Experts of a small language model.
Experts: 256 experts in each of 7 layers, 32 SwiGLU neurons an expert, a softmax router.
Training: a variant of Adam for the experts, 503M tokens, 4442 steps.
Below are experts of layer 5 (counted from 0) of a mixture-of-experts language model. Rows are named router (the router's row for the expert), down (a neuron's output weights, with its number) and show model dimensions 0-63. Each number is 128 + 24 x the weight over its row's rms, rounded and kept within 0 to 255.
After each expert's rows: a language model's description of what the expert responds to. This comes from a sample of Wikipedia text that the model never trained on.

# expert 12
router [143 101  83  99 132 101 139 143 105 118 147 112 102 121 115 112 102 142  85  93 114  98 154 165 139 107 180  91 148 134 108 126 147 133 145 154 128 106 113 108 147 136 144 155 131 153 154 135 154  81 136 159  89 183 114 110 142 127  94  90  89 116 129 145]
down0 [128 123  81 133 146 136 147 136 117  96 115 153 132 171 125 163 126 117 111 100 102 164 103 110 135 141  89 145 126 115 150  96  90 140 158 154 119 141 148 135 110 120 159 124 117 136 139 122  82 151  99 112  98 117 154 137 114  87 125 168 109 130 176 141]
What it handles: Table cell separators

# expert 3
router [135 118  76  94 139  92 158 141  93 102 144  95 117 157 125 136 137 136 107  91 135 141 132 150 145  97 148  76 137 128 117 116 153 139 114 126 145 109 135 133 152 149 133 167 142 115 133 116 148  89 123 139 103 123 144 114 142 158 101 125  83  99 138 144]
down0 [120 147 109 120  94 181 106 114 127 142 135 137 203 154 113 111 131 169 183 134 173 125 125 139 123 188 104  93 112 166 124  97 132 118 117 133  69 142 107 117 144 135 130 137 132 145 102 112 148 135 145 124 106 104 104 140 134 139 122 118  88 146 144 126]
What it handles: Mid-word place-name pieces

# expert 15
router [131 123 136  83 138 127 157 153  95 105 148 101 102 107 151  99  97 148 128 123 153 129 153 142 143 108 121 102 158 160 104 145 173 163 119 182 118 115 103 102 138 165 141 152 167 170 151 146 160 123 131 155  79 145 138  77 152 156  77 114 109 127 123 152]
down0 [103 133 139 134 103 132 126 117 136 114 126 133 105 133 131 163 131 131 137  86 140 157 104 106 108 127 161 122 144 105 123 122 107 118 115 165  98 156 133  84 142 115 119 143 106 123 140 170 158 123 107 139  98 152 140 119 130 113 122 104 138 111  56 139]
What it handles: List and table markers

# expert 46
router [116 118  65 119 129 113 112 122  90 150 143  87 115 144 107 114 120 118 115 108 133 121 158 118 143 129 137  86 131 114 123 136 160 126 174 168 146  98 113 118 156 145 150 118 165 154 136 128 168 120 121 134 130 144 135 127 150 151  93 119 108 115 102 157]
down0 [131 106 115 125 149 151 134 123  84 130  89 122 123 153 118 138 155  76 169 124 144 167 160 144 136 105 116  97 123 131 144 106 160  85 132 136 145 115 103 123  92 138  87 100 138 115 163  97 159 161 116  85 163 111 130 135 134 118 152 113 121 140 126 140]
What it handles: Inner name syllables

# expert 27
router [148 110 134 115 147  95 154 165  98 106 145 116  82 123 131  96 137 181 123 123  94  93 143 139 141 126 139 106 152 138 103  89 157 131 151 154 134 115 114  96 143 118 151 158 127 132 154 131 150  98 137 160 116 167  90  97 164 135 102  94 119 105 104 146]
down0 [133  84 136 113 110 129 107 127 107 160  87 107 117 133  91 144 125 112 172 124 112 117 128 134  95 143 139 127 126 115  81 126 128 146 111 167 128  91 103 175 161 120 136 165 105 137 119 177 118 170 112 129 125 106 132 116 113 126 143 126  84 161 117 167]
What it handles: Table cell starts

# expert 51
router [149 107  82  95 147  91 126 122 127  83 164 107 107 125 101 127 123 118 115 120  80 107 139 130 147  52 113 133 149 132  93 119 169 147 135 122 165  93 122 115 133 131 145 126 147 139 144 130 180 125 146 155 101 130 114 107 140 146 137 131 101  79 109 153]
down0 [106 132 128 147 146 138 149 148 116 105 168 175 138  97 140 118 128 144 126 112 151 159 126 116 116 110 112 106 151 143 102 139 148 131 111 130 184 147 136 167 103 133 105 132 131 136  75 110 109 153 110 168 113 135 138 153 123 165 120 102 184 129 157 133]
What it handles: Word-final pieces with space

# expert 40
router [114 116 111  91 133 110 140 155 120 129 155 108 102 121 109 108 133 154 116 105 128 117 160 152 150 125 125 108 154 172 110  99 161 139 160 166 125  99 117  97 142 144 149 159 143 154 146 145 145 101 157 176  87 142 114 102 123 139 104 112 120 100  88 131]
down0 [123 137 126 127 182 152 109 150 143 153 129 121 132 101 119 135  86 150 104 117 173 124 140 128 110 131 115 119 132  82 138  89 117 132 140 126 105  93 125 160 130 170 148 104 131  85 140 115 109  66 139 165 111 100 151 124 108 153 136 130 117 134 100 119]
What it handles: Table and list separators

# expert 49
router [156 136 126 122 165 102 138 122  77 159 133 126  95  98  87 135 122 147 107 118 135 101 158 140 133 100 175 111 138 129 117 125 161 130 156 162 121 121 109 122 141 150 160 131 158 144 139 121 152 104 196 146  85 157 111 107 134 149  90  86 118 119  96 176]
down0 [121 121 152  89  90 156 105 142 131 109  92 108 112 139 108 133 125 145 146 115 111 139 124 150 105 136 142 135 152 134 141 135 131 120 136 145 128 138  97 133 165 173 115 140  97 119 133 118 178 116 146 151 117 129 101 147 176 105  91  66 176 151 139 148]
What it handles: and, pipes, punctuation

# expert 7
router [109 136 133 118 144 111 143 153 128 140 117 100 108 122 110  89 102 150 140 110  98 109 173 127 165 107 116  87 128 158 122 107 135 144 140 148 153  81  95  81 141 131 157 124 142 148 151 172 172 118 147 134 113 137 103 106 138 170  94  97  79 120 103 153]
down0 [155  93 111 164  92 168 178 144 116 104 132 136 134  96 128  99 159 104 131 148 119 157  77 105 142 125 109  96 122  82 125 120  76 120 121 127 157 132  92 108 144 161 135 160 131 118  90 151 117  83 145 162 142 123 125 143 119 104 108 113 119 145 146 128]
What it handles: Word-final pieces

# expert 54
router [140 153 105  91 137 140 171 139 115 119 148  87 105 101 100 113  84 118 108 117 145  93 133 165 155 103 142 128 152 141 136 124 127 141 133 151 119 125 104 106 125 133 185 149 145 135 129 143 150  80 160 158 113 140  83 108 122 138 155 100 103 102  95 170]
down0 [175 127 167 137 137 126 133 160 161 152 139  70 158 118 105 134 119 159 131 134 144 176 135 166  91 120 119  87 149 106 138 146 179 182 132 155 137 106 124 123 108 104 121 176 134 103  91 114 173  96 123 147 141 130 133 136 140 164 153  86 147 144 125 115]
What it handles: Apostrophes and mid-word pieces